config.toml
n_layer = 13
d_model = 192
n_experts = 32
experts_per_token = 2
d_expert = 144
d_shared_expert = 0
activation = "swiglu"
moe_layers = [1, 2, 3, 4, 5, 6, 7, 8, 9, 10, 11, 12]
router_score = "softmax"
normalize_top_k = true
routed_scale = 1.0
balance_loss = 0.0134
balance_bias = false
router_z_loss = 0.0001
router_noise = 0.3
n_groups = 4
groups_per_token = 1
init_std_router = 0.0148
lr_router = 0.00149
vocab_size = 32768
norm = "rmsnorm"
norm_eps = 1e-06
tie_embeddings = "early"
optimizer = "soap_variant"
lr = 0.00478
batch_tokens = 32768
seq_len = 2048
train_tokens = 283600000
steps = 8655
dataset = "wikipedia_en"
Below are experts of layer 4 (counted from 0) of a mixture-of-experts language model. Rows are named router (the router's row for the expert), gate (a neuron's input weights, with its number), up (a neuron's input weights, with its number), down (a neuron's output weights, with its number) and show model dimensions 64-127. Each number is 128 + 32 x the weight over its row's rms, rounded and kept within 0 to 255.
After each expert's rows: "comes before" lists some tokens at least twice as common just after its tokens as in all text. This comes from a sample of Wikipedia text that the model never trained on. Tokens count by the router's weight.

# expert 2
router [102 145 151 170 147 200 202 137 132 165 163 134 153 134  81 135 156 100 150 118 172 134  53 185 193 130  93 156  92 125 169 116 149 108  91 133 154 150  92 136 127 104  99 144  48 107 128 125 101  85 181 153 119 133 160 132  93  94 118  68 112  98 175 102]
gate16 [ 99 141  69 101 179 104 198 158  91 144 203  88  83 139 125 104 153 130 162 136 192 104 111 137 115 135 118 204  89 112 121 165 106 140 170 150 130 156  67 158 180 146 143 127  97 139 151  82 148 143  86 153 122 141 141 121 100  90 102 101 142 100  98  88]
up16 [105 104 112 146  88 133 134 135 149 126 143 186 123  91 144 121 123 174 202 113 148 129 112  41  80 100 137 151 100 122 172 121  72 174  82 112 135 131 102 135 148 130  44 161  93 161 133 112 108 158  97 183 157  93 133  66 144 152 119  75 150  79 121 104]
down16 [ 91 179 161 119  83 162 121 110 130 149  41 126 142 130 178 135 116  97 133 114 106 161 142 153 109 117 145 150 150  57  73 157 157 115 144 115  90 143 103 142 143 208 117 121 148 162 122 116 154 154 123 191 105 147 151 110 143 103 178 130 133 168 178 138]
comes before: "19", "20", "18", "1", "0", "2"

# expert 4
router [114  77 173 105 155 110 182 100 152 122 179 128 160 129 136 159 197 146 155  93 149  75 120 149 118 100 122  93 118 123 162 123 160 157 109 131 151 125 116 136  88 144 106 105 117  69 144 112  92 105 147 110 167 138 156 134 144 115  97 121  94  74 134  95]
gate16 [ 80 142  98 154  34 120 174 178  95 158  84 114  65 150 140 130  64 100 210 129 163  78 127  85 144 141 115 152 176  88 131 107 136 153 161 186 119 162 138  55 142 118 130 148 139 145 138  98 137  98 174 157 139 139  89 138  71 129 143 164 115 161 125  88]
up16 [135 135  92  93 140 102 170 131  61 153 136 134 140  86 124 141 131 131 114 110 137 132 188 141 118 163 144 163 147  99 152 118 182  90 166 137 126  97 174 105 181 116  65 155  67 107 169 102 125 144 148 135  84 111 126 162 158 143 170 186  45  85 109 108]
down16 [102 144  70 120 126 198  99 117 178 146 105 133  60 157 105  86 130 136 166 120  94  61 116 106 180  96 127  92  68 140 145  82  61 101 134 142 121 174 143 141 183  97 118 157 122 102 117 125 132 128 113  86 123 117 154 106 104  91 102 141 125  97 102 128]
comes before: " ", "|", " \"", " Team", " —", " MPC"

# expert 21
router [ 57 122 151  99 155 143 167 154 168 128 126 128 131 135 102 124 149 167 159  77 161  69  73 145 147 106 129  94  93 131 111 122 108 151  72 151 130 163 143 100 112 104 136 108 123  87  95 169  95 146 179  93 202  89 144 139  41  49 127 157  66 161 120  79]
gate0 [122 152  93  96  95 131 105  98 125 126 174 169  93 157 107 126 113 123 101  77 116 130 179 134  89  51 171 134  84 120  89  99  58  77 119 149 183 122  97 159 170 100 119 164 142 100 162  88 142 184 138 127 104 120 100 148 139  68 138  91  83  70 181  89]
up0 [129 163 146 110  95 118 160 124 141 164 176 126 125 158  37 102 146 102 102 119 111 103 137 118 157 115 165 133  67 125  60 136 140 112 131 160 154  91 121 124 118 116 136 141 184 118 132 119  90 158 157 111 160 119 203 180 143  65 136 124 107 135 157 105]
down0 [114 163 121 157 165 190 102 105 145  98  88 155 107 112 145 131  83 117  71 199 133 135 143  99 107 108 120 125 114  61 126  98  59 108 145 118 134 146 119 150 106 188  96 110 159 158 112  87 125 146 141 132 128 137 102  93 168 119 112 164 155 163 162 102]
comes before: "|", "-", "=", "The", "born", "19"

# expert 28
router [124 191 166 168 205 182 170 118 116 135 118 113 166 166 106 102  92 122 156  99 166  60 114 170 160 124 131 116  78 120 185 100 173  92 115 116 118 164 164 160 112  82 154 195 100 100 185 107 140 148 145  76 153 100 129  79 127  70 136 104  96 157 125  89]
gate0 [ 94 135 175 141 226 102  73  99 189 152 191 206 156 173 148 101 122 135 133 138 104 120 131 164 133 125 134 195 133 129 110 117 107 124 159 121 188 159 158 149 136 118 106 131 109 140 107 114 136 178 134 148 143  48  78 149 141 168 105 111 191 159 106 141]
up0 [119 129  89 154  77 113 129 123 170 122 121 139 140 112  86 153  85  75 112 101  72 135 107 121 184 118  77 115 109 135 122 161 121 112 194  97 108 139  92 127 129 122  64 135 137 105 173 114 119 114  85 102 126  58 126 148 121 140 126  79 131 166 131 144]
down0 [144  99 119  76  91 109 122 117 120 125 119 123 116  83 129 121 149 112 158  94 158 124  82 105 114 100 172 160 137  66  96 153  94 104 129 171 132  89  84 102 172 163 137 123 159 135  86 107 135 110 171 110 122 121 169 133 159 144 181 118 104 115 158 163]
comes before: " ", "00", "0", " (", "1", "2"

# expert 3
router [ 87  95 148 130 138 180 144 135 100 120 118  76 165 171 126 125 166 128 165  85 160  97  44 166 137 141 131 149 112 125 145 174 145 118 146 162  72 129 168 138  84 134 124 168 114  89 109 128 135  67 149  79 139 125 131  91 124 116  92 101 115  87 150  81]
gate0 [134  91 178 181 141  99  90 106 140 149 105 133 169 109 127 158 122 125 209  94 117 155 157 105 118 169 142 161 104 118  92  71 147 114 143 153  99 171  75  98 137 119 100 121 133 155 150  60 201 122 183 123 142 122 166 103 131 105 173 122 110 118 135 187]
up0 [174  82 151 148 112  92 114  85 151 117 137  79 101 118 113 180 131 152 172 115 146 127 106 109 138  99  78  76 131 106 153 136 106 133  79 162 146  85 112 151 165 145 100  67 123 163 142 132 131 121 102 122 151 151 112 128 143 140 199 161  93  91  96 141]
down0 [125 164 111 129 181 166 189 119 120 126 149 102 118  98 130  58 149 146 146 146 134 137 100 160 191  94 111 155 176 127 120 151  97 151  90 125 165 171 162 134 159 152 156 105 131 113 139 141 118 152 114 161  83 146 113 117  92 160 135 146 178 134 141  86]
comes before: " |", " (", ")", " is", " =\n\n", " |\n"

# expert 22
router [135 128 146 117 144 146 148 101 122 113 175  87 173 113 139 117 198 113 157 112 144  90 107 154 146 155 139 148  80 150 164 139 126 127 136 125 145 170 130 156  87 138 107 213 135  75 140 138 197 110 177 103 198 135 170 154 151 110  76 139  99 108 199 101]
gate0 [105 100 152 148  92 103 122 161 111 155 141 127 155 124 142 126  98 111 165 118  59 104  61 181 166  70 103 160 124 105 133 161 183 153 113 150 153 131 176  61 111 118 172 105 116 141 102 131 112  84 173 130 127  99 117 123 109 118 133 178 181 138 196  82]
up0 [121 170 117 123  72 118 149 162 163 133  94 102  95 110 118 115 156 140 194 174 158 104  43  87 164 122 191 108 142 129 147 129 139 161  78 172 141 133  57 138 154 137  99 131 137 166 150  90 107 117 109 141 133 100  98  86 193 157 119 149 136 119  82 114]
down0 [ 96 145 183 159  91 128 155 130  84 102 143 148 164 143  98 109  92  96 172 136 149 126 104 120 124  92 117 120  68 175 147 154  81 109 160  95 136  94 111 108  94 168 118 108 107 136 128  90  62  88 156 111 107 151 133 181 167 125 119  83 122 145  95  88]
comes before: " ", " the", " and", " he", " which", " a"

# expert 15
router [113 112 166 133 185 122 129  95 174 130 160  42 151 112 101 122 206 141 170 100 147 130 137 156 128 137 126 141 121 135 156 122 135 141  98 144 123 131 117  69 110  77 109 186 127  76 135  97 158 159 147  59 168 141 168 132 107 118 101 171  60  99 166  67]
gate16 [ 77 167 145 157 166 157  90 138 120 145 112 122 155 181 167  89 155  86  99  93 169  91 167  86 124 119 141 116  98 155 140 178 151 101  83 177 135  95 159  98 121 218 118 178 103 102 131 120 130 103 142 148 166 152 136  56 101 136 203 122 176  91 131  90]
up16 [ 77 132 132 127 163 154  82  73  87  87 119 146  94 130 153  62  76  99 119 169 130 129 121 135 107 180 106 121  57  91  62 130 129 151  85  99 105 116 126 122 126 131 148 125 125 135 106 120  86  74 143  99 150  97 147 129  83 137 153 127 159 119 131  79]
down16 [141 142 176 171 163 136  79 127 112  75  68 117 107  82  90 128 105 118 129 170  28  85 146 107  91 173 153 169 150 117 153 187 128 143 149 148 137 187 182  55 170 137 121 112 138 141  72 152 127 159 141 111 125 114 141 102 160 138 160 134 122 157 147  64]
comes before: " ", " —", " +", " L", " W", " ENG"

# expert 19
router [ 86 140 181 119 144 129 170 101 128 145 140  56 146 152 134 108 141 142 143 100 165  31  81 137 134 124 104 161 140 113 135 138 136 142  97 182  51 115 147 105 126 122 135 121 146  90 108 106 190  98 179 132 119 119 169 113 109 131 129 124 133 101 170 102]
gate0 [134 119 170 152 121 117 143 143 140 120 194 146 139 140 125 180 103 142 160 110  94 100 150  86 118 179 142 176 191 122 135 124 141 128 107 137 174 119  86  41 131 204 120 140 101  59  97 155 170 107  92 103 164 143  98 140 111 166 137  82 164 108 129 101]
up0 [135 163 131 107 159 135 143 110 111 173 172 159 143 114 124 157  95  79 175 128 127 119  95  76 118 100 143 116 143 161  72 160  95  89 144 116 126  99  85 113 105 102 137 136  99 113 156 176 116 161 189 120 115 127  89 117  93 167 142 120 152 133 108 120]
down0 [209 121 168 160 130 102 167 171 123 133 131 163 125 102 176 118 136 136  90 150 137 113 147 107 126 198 135 159  81 148 153 144 122 128 163 162 186 163 190 121 148 135 107 149 133 119 103  95 149  99  94 120 145 126 148  89 224 123 187 113 105 143 156 174]
comes before: " |", "–", ",", ")", "\n", ")\n"

# expert 1
router [134 149 144 139 170 180 180 107 138 162 127 117 112 155 104 128  78 155 154 115 170  97 132 160 148 121 112 136  73 107 155 136 163 127  90 155 123 118 123 101 105 116 114 121  65 142 113 125 130  86 165 148 169  90 174 118 145   9 101  69 107  95 146 121]
gate0 [143 120 122 183 140 155 134 188 138 130 190 100  92 148  92 158  96  53 115 186 100 144 124 126 189 125 129 138  66 124  96 164 155 113 155 107  98 120  34 149 135 107 137 179  73 120 122 161 119 130 116  92  58 139 163  92 159  68 115 166  86 132 115  81]
up0 [175  99 147 115 129 140 102 152 147 163 110 184 150 125 104  97 100  83 124 115  84 186  87 188 152 196 104 155  84 122 194 110 119  28 139 133 129 143 121 174 135 144 100 117 138 134 136 173 156 150 201 188 151 174 140 125 101 115 154 127 106 112 154 107]
down0 [159 134 126 116 107  78 137 109 118  86 118 133 180 148 144 109 111 119  94 120 148 187 163 132  94 165 161 165 117 156 131 160 171 146 154 117 166 117  91 103 117 104 213 167  74 171 143 139 148 192  98 110 127 101 185 147 126 135  77 111 129  41  85 139]
comes before: ":", " of", "==\n", "\n", " by", " ==\n"

# expert 6
router [127 190 150 114 124 130 159 124 122 110 155  85 128 130 142  94 109 142 181  83 171 124 114 141 138 166 123 136 135 135 166 118 194 142  83 150 109 153 127 101 113  74 158 207 137  77 159 138 180 167 202 117 145 108 166 118 130 124 103 168  89  82 195  82]
gate16 [137 219 148 136 144 154 121 129 133 117 103 104 124  98  97 135 139 147 173  74 112  96 116  80 136 171 131 133 171 118 117 140 124 123 119 107 133  49 158 154 165  95 105 175 183 137 142  82  85 137 146 181 163 103 157 124 127 128 119 154 136 117 144 119]
up16 [ 84  89  98 126  89 152 145 147 126 161 163 113 158 196 123  90 115 165  58 173 136 144 144 165 105  76 167 144 121 103 151  71 136 137  58 107 143 119 100 109 109 156 160 112 106 178 122 129 121  97 143 105  89 161 134 124  92 117 135 120 168 150 149  85]
down16 [104 132 145 123 175 199 131 100 154 139  92  84 205 149 104 131 134 129 101 157 124  92 147 152 156 156  51 132 130 122 125 173 133 131 146 160 150 182  90 162 157  90 155 150  68 152 115 162 142 170  97 185 120 157 179 132 174 113 163  94 143 134  98 105]
comes before: " the", " a", " his", " her", " their", " him"

# expert 20
router [ 78 177 127 140 149 113 184 126 130 152 161 104 157 114 132 115  87 102 174 116 164 153 113 168 146 162 106 110 180 119 156 107 212 174  62 190 117 155  99 104 133  98 113 139  86 116 147 115 164 133 170  83 137 143 151 135  89  79 106  85 126  96 196  77]
gate16 [143 137 116  97 125 116 131  72 111 146  86 197 129  92 182 108  44  83  88 144  97 100 150 123 160 156 149 111 132 169 135  91 140 182 105 173 130 145 127 141 185 167 107 120 113 115 108 127 140 123  87  60 130 130 152  78 129  74  54 165 114 153 144 117]
up16 [134  90 110 124 164 113  79 137 148 154 118 150 125  64 164 129  77  63 215 154 135 114  89 133 175 111 106 110 180 152 138 178  52 151 138 117 156 133 128  84 134 130 118 152 128  79  62  94 103 172 130  83 171 115 129 111 139 111 100 168  93 145 159  87]
down16 [106 134 143 107 127 127 155 100 157 116 181 106 125  90  84 169 156 167 132 165 138 113 125 118 109 160  77  79 156  84 126  87 131 124 184  98 121 108 101 166 102 120 112 138  86 137 123  71 159 172 157 158 132 123  91 117 153 143 110 125  96 120 108 132]
comes before: " ", "20", "1", "2", "19", "3"

# expert 26
router [115 102 159 102 130 164 155  76 173 142 135  75 113 153 117 105 109 131 176  88 125 114  85 179 149 135 109 107 135  95 121 132 189 145 134 178 118 174 157 111 118 103  91 144 142 111 138 126 145  93 175 111 143 130 166  91  77 110 107 114  94  77 150  73]
gate0 [ 83  85  66 124 109 169 164 131 101 176 154  99  96 149 182  96 150 204 152 144  92 137 117 163  75 157 139 142  96 191  79 141 132 136 128 129 191 129 107 123 139 122  87 143  87 181 118 103 111 157 123 127 111 159 161  97  99  93 190 111 129 110 147  86]
up0 [122 118 129  72 137 148  88 119  99 104 144  91 129 154 159 143 154 134 160 150 125 158 156  39 131 205 164 116 129 117  97 114  60 117  93 121 166  93 164 105 128 151 133 157 185  92 136 162  96  85  98  85 153 150 147 115 137  96 152  72 137 112 178  85]
down0 [141 123 164 139 156 113 135  70 173 141  91 104 106 164 114 154  63 124 170 140 153 171  59 113 134  71 100 136 140 136 185 150 187 111 125 115  68 127 136 148 118 120 139 148 133 106 147 120 124 105  68 131 110 142 135 159 137 134  98 125 123 151  71  88]
comes before: ",", ".", "\n", ".\n\n", " in", " of"

# expert 8
router [138  90 206  89 164 144 137 122 105 135 158  64 216 126 126 115 165  90 135 105 180 123 110 174 108 181 104  88 104 145 117 133 133  79 138 126 122 183 172 119  92 147 136 162 140  97  90  95 188 147 177  86 134  90 155 150 119  77 139 125  99  97 204  94]
gate0 [140 127 156 149  41 121 184 209 146 101 182 103 158 120  98 108 105  95 148 115 122 134  96 150  97  93  64 148 124 144 124 151  88 137  91 179 111  96  98 123 174 177 141 140 114 152 157 119 132 103 134 104  77 186 129  84 140  97 130 137 155 118 127  99]
up0 [ 93  88 115  70 173 122  72  91 144 167 122 160 142 121 104 112 118 102 100 123 147 101 172 156 133 136 155 145 157  95  99 103 104 112 124  87  67 126 135 149 160 122 108 107 127 175  79 102 117 168  63 173  97 142 178 108 110 151 173  91 104 164 147 117]
down0 [141 105 124 116  65 133 149 145 147  55 157  84  93 147 106 112  73  93 108 101  89 101 149 168 109 125 158 169 117 139  89 129 135 123  94 146  82 115  95  94  99 134 113 111 123  86 127  95  98 128 148 175 150  97 128  73  89 127 158 139 146  48  71 103]
comes before: "-", "==", "|", "===", " The", "The"

# expert 29
router [135 104 125 147  72 174 125  94 107 148 162 113 145 178 129 104 123 130 144 120 141  98 130 169 180 180 112 107 144 130 164 117 220  92 122 186 154 142 112 124  90 124 146 140 102 114 133 124 168 128 133  75 167 122 145 127  95  84  90  84  66 117 139  91]
gate0 [119 170 123 136  75 164 144 174  93 161 134  63 117 122  70 126 120 163 136 117 113 156 179 161  93  89 119 130 146  92 129 100 134 150 149 117 130 199 133  92 156 109  94 115 102 152 114 171 167  71 130 214  61 135 136 143 187 149 110 139 137  92 156 124]
up0 [145 130  85  77 124 120 126 128  69 160 133 132 160 150 117 186 131 169 114 151 133 126 120 188  96 199 101 123 144 106 122 144 191 170 145 101 159 108  98 150 161  87 153 128 138 184  96 112 126 147  48 109 105  95  87 186  83 154  77 114 137 100 131  66]
down0 [109 142 113 143 131 128 112 119 117 141 113 118 111 173 160 144  91 173 112 116 109 117  82  88  92 192 160 144 170 127 147 185 185 106 128 139 126 107 171 175  81 112 182 100  98 176 190 138 142 159 132 153 142  46  94 124 139  97 106  84 161  80  99  73]
comes before: " ", " —", " —;", " –", " −", " ."

# expert 9
router [ 76 153 183  77 188 135 188 121 165 188 154 115 161 142 140 102 108 149 169 124 150 111 139 161 136 111 120 185 124 163 139 129 179  91 115 153 155 155 125  77 112  83  96 181  54 102 178 144 130 136 166 133 127  87 174 151 157  92  78 124 114 128 182  98]
gate0 [142 141 150  93 145 154 131  87  98 153  86 157 154 122 139 124 105 208 116 189 218 141 112 119 113 116 121 135  68  94 132 107 154 140  86 149 122 104 116 148 175 127 166 136 144 123  59 128 128  95  87  93 152 176 102 177  59 145 180  58 103  76 170 150]
up0 [117 200  65 127 133 161 155 104  98 152  89 122 117 146 126  55  86 123 117 143 155  85 113 125 186  92  79 101 129 152  92 119 101 111 150 190 107 144 107 118 126 188 171 207 136  97  56 152 141 135  81  62 159 128 100 169 152 107 156 108 172  81 159  93]
down0 [157 116  68  60  76  74 186 160 177 118 179 134 140 104 173 145  83 100 124 141 178 113 111  95 130 154 191 176 134 147 154 119 136 112 153 135 118 102 141 113 123 138 154 138 159 109 189 182 140 129 167 102 114 154 180 113 107 116 140 154 176 136 101 118]
comes before: ".", " |", "–", "th", "07", "05"

# expert 24
router [ 48 149 185 150 163 124 162  99 168 124 147  82 145 115 153 150 175  59 145 116 190 113  72 150 162 174 132 139  95 130 112 162 140 168  81 101 134 116  98 131  97  95  99 153  94 133 131 145 118 105 150 142 154 109 152 162 127 107  96  76 105  99 177 103]
gate0 [148  92 165 156 168 129 148 169 137 101  73 152 123 170 117 137 103  72 163 125  74 165 119 137 166 112 117 130 124  74 132  99 168 118  87  74 135 140  96 146  70 129  98 111 127  81 158 146 122 104 124 202 125 132  99 165 110 130 183 178 170  87  77  89]
up0 [160 129  99 102 129 146 146 173 191 183 111 146  93 139 122 122 115 149 175 142 157 125 131 115 110 152 204 144 145 147 127 117  66 106 157 144  57 158 139 159 131 135  51 145 134 120 100 119 161 110 120 127 108 155  98  52 154 131  97 105 108 193 161 146]
down0 [139 128  98 128 151 111 105  87 104 136  81  82 153 181 113 136 149 121 114 101 131 127 125 162 127  58 111 135  49  99 181 102 204  86 103 126 173 139 161 133 118 119 113 105 163 101 186 134 129 140 108 136 133  73 108 120 113 136 141 100 147 131 141 147]
comes before: " a", " the", " been", " was", " be", " an"

# expert 7
router [118  98 150 148 113 165 150  92 166 143 161  97 177 214  91 126 144 142 137  92 147 108 104 150 144 151  86 139 113 117 135 109 137 120  99 147 126 103 135 128  93 129 115 140 101  99 154 172 107  61 146 114 150  90 154 122  96 119 130 113  99  99 120  98]
gate0 [202 179 148 141 131 116 155 110 119 156 165 113 135 119 116 110  65 132 118 155 179 160 143 131 139 105 166 106 137 121 120 140 146 131 105 165 138 137 210 140 117  73 137 162  87 124  95 103 176 148 105 127  77  96 158 127 140  84 110 176 180 155 124 145]
up0 [ 88 147 113 128 152 147  90 119 161 113 129  99 102 146 103 137 125 125  99 134 152 124 142 139 148 144 175 156 157 139 107 138 140 156 149  55 111 117 153 146 183 138 131 166 145 108  83 113  92 153 226 121 151 103 172 133 137 123 140  60 152 130 142 107]
down0 [107 117  78  81 172 153 153 116 144 167 113 132 113 130 132 144 128 162 106 175 112 112 120  93 106 146 114 133 136 131 136 144 136  71 128 133 115 138 149  11  72 142  99 149 150 152 128 102 113 133 189 184 176 104  98  87 156 120 166 108  77 189 161 118]
comes before: ",", "\n", " (", ";", "\n\n", "'s"

# expert 0
router [ 20  57 181 154 174 134 140  90 142 121 180  81 160 154 133 127 134 133 173 102 181 123 110 166 160 195 147  94 117 188 188 147 107  50 160 144 123 116 111 130  98 136 126 135 158 124 159 116 128 157 176  85 130  84 185 116 109 100 134 152  94 108 148 119]
gate0 [132  84 108 111 138 166 130 131 121 172 150 122  70 100 102 151  68 141  97 110 192  98  83 130 187 120 137  98 206 121 145 182 119 145 133 228 117 159 131 141 129  90 160 139 147 152  79  45  96  89 162 168 127 127  89  98  67  76 119 130 179 169 103 125]
up0 [172 124 134 142 143 166 191 105 119  80  77 127 135 167 177 117 129 149 121  90 136 160 124 136 139  91 150 106 158 105  92  55 118 129 168 107 166 119 125 115 145 147 181  83 133 133  83 149 167  83 101  92  98  97 143 138 172 123 137 177 138 123 113 153]
down0 [109 151  84 104 134 143  65 203  88 192 151 111 154  96 169 131  70 108 182 134 121 147 170 117 153 122 150 162 127 118 146  92 168 190 149 137 147 117  82 139 110 122 131 123 113 131  58 200  99 168 151 182 119  92 133 156 129  71 109 133 132 157 154 159]
comes before: " The", " He", ".", " In", " It", "5"

# expert 30
router [132 166 117 136 122 171 188 132 113 148 141 119 130 156 123 108 105 170 152  99 152  89 129 154 137 139 113 149 174 108 146  98 211  90  78 141 128 194 132 125 121 150 143 134 105 118  86  97 141 184 166 129 163 114 156  92 125  50  64 172  97  94 177  95]
gate0 [162  98 124 148 177 135 100 134 157 109 129  67 150 141 126 126 108  74 106 118 122 145 134 206 102  91  45 153 138  80 132 126 125  65 105  98 112 188 132 203 111 162 191 115 132 138 143 151 156 160 152 138 102 159 117 158 111  84 195 155 141 150  94  98]
up0 [170  84 122 119 156  74  99 132 151  98 124 128 105 153  90 151 103 140  81 166 142 132 107  94 138 121 160 166  80 139 153 128 152  84 118 113 175  99 159 185 117 125 194 149 130  83 138 103  62 145 139 147 116 111 129 121 100 123 105 101 117 147 129 154]
down0 [146 118 132  97 129 103 148 130 117  76 139 159 122  92 119 134  73  99 141 146 135 111  69  81 103 121 144 146 111 112  91 132 112  85 101 147 164 153  92 109 147 132 126  97 138 120 177  88 117 108  83 122  63 139 135  96 124 150 100  84 107 159 126 106]
comes before: " ", "-", " •", " -", " Total", " Born"

# expert 13
router [ 83 163 135 139 107 157 198 127 174 131 133  84 128 134 148  60 120 123 176 112 170  80 101 172 157 190  75  94  86 108 174 123 171 118  72 181 122 146  82  77  96 122 133 145 103 155 122 106 193  90 162 106 146 127 162  98 120  88  84 128  70  97 148 109]
gate0 [110 121 145 137 153 132 131  87  87 221 174 104 158  84 118 153 162 118  78 150 146 124  88 112 143 100 105 138  43 103 169 112 198 125 132 122 109 122 173 146 171 136 131  60 146 147 133  79 115 118 104  87 124 177  92  81 135  88 117 152 164 125 200  93]
up0 [ 85 134 111 105 108 148 207 154 122 179  98 111 142 124 159  97 137 179 127 125 130 147  86  96 153 153  54  95 172 129  96 112 140  49 141 127 113 135 143 167 100 113 119 155 125 122 122 107 127  93 193 117 137 151 155  93 155 142 148 110 146 151 100  91]
down0 [ 97 174 109 141 116 125 178 167 172 102 156 160 113 119 171  97 134 106 171  92 141 128  77 101 122 108 172 101 187 111  73 114  61  78 146 174 185 153 101 158 126 104 101 124 107 101 128  96 190  78 133 133 102 129 177 109  96 171 147 116 128 134 109 105]
comes before: " of", ",", " in", " to", ".", ".\n\n"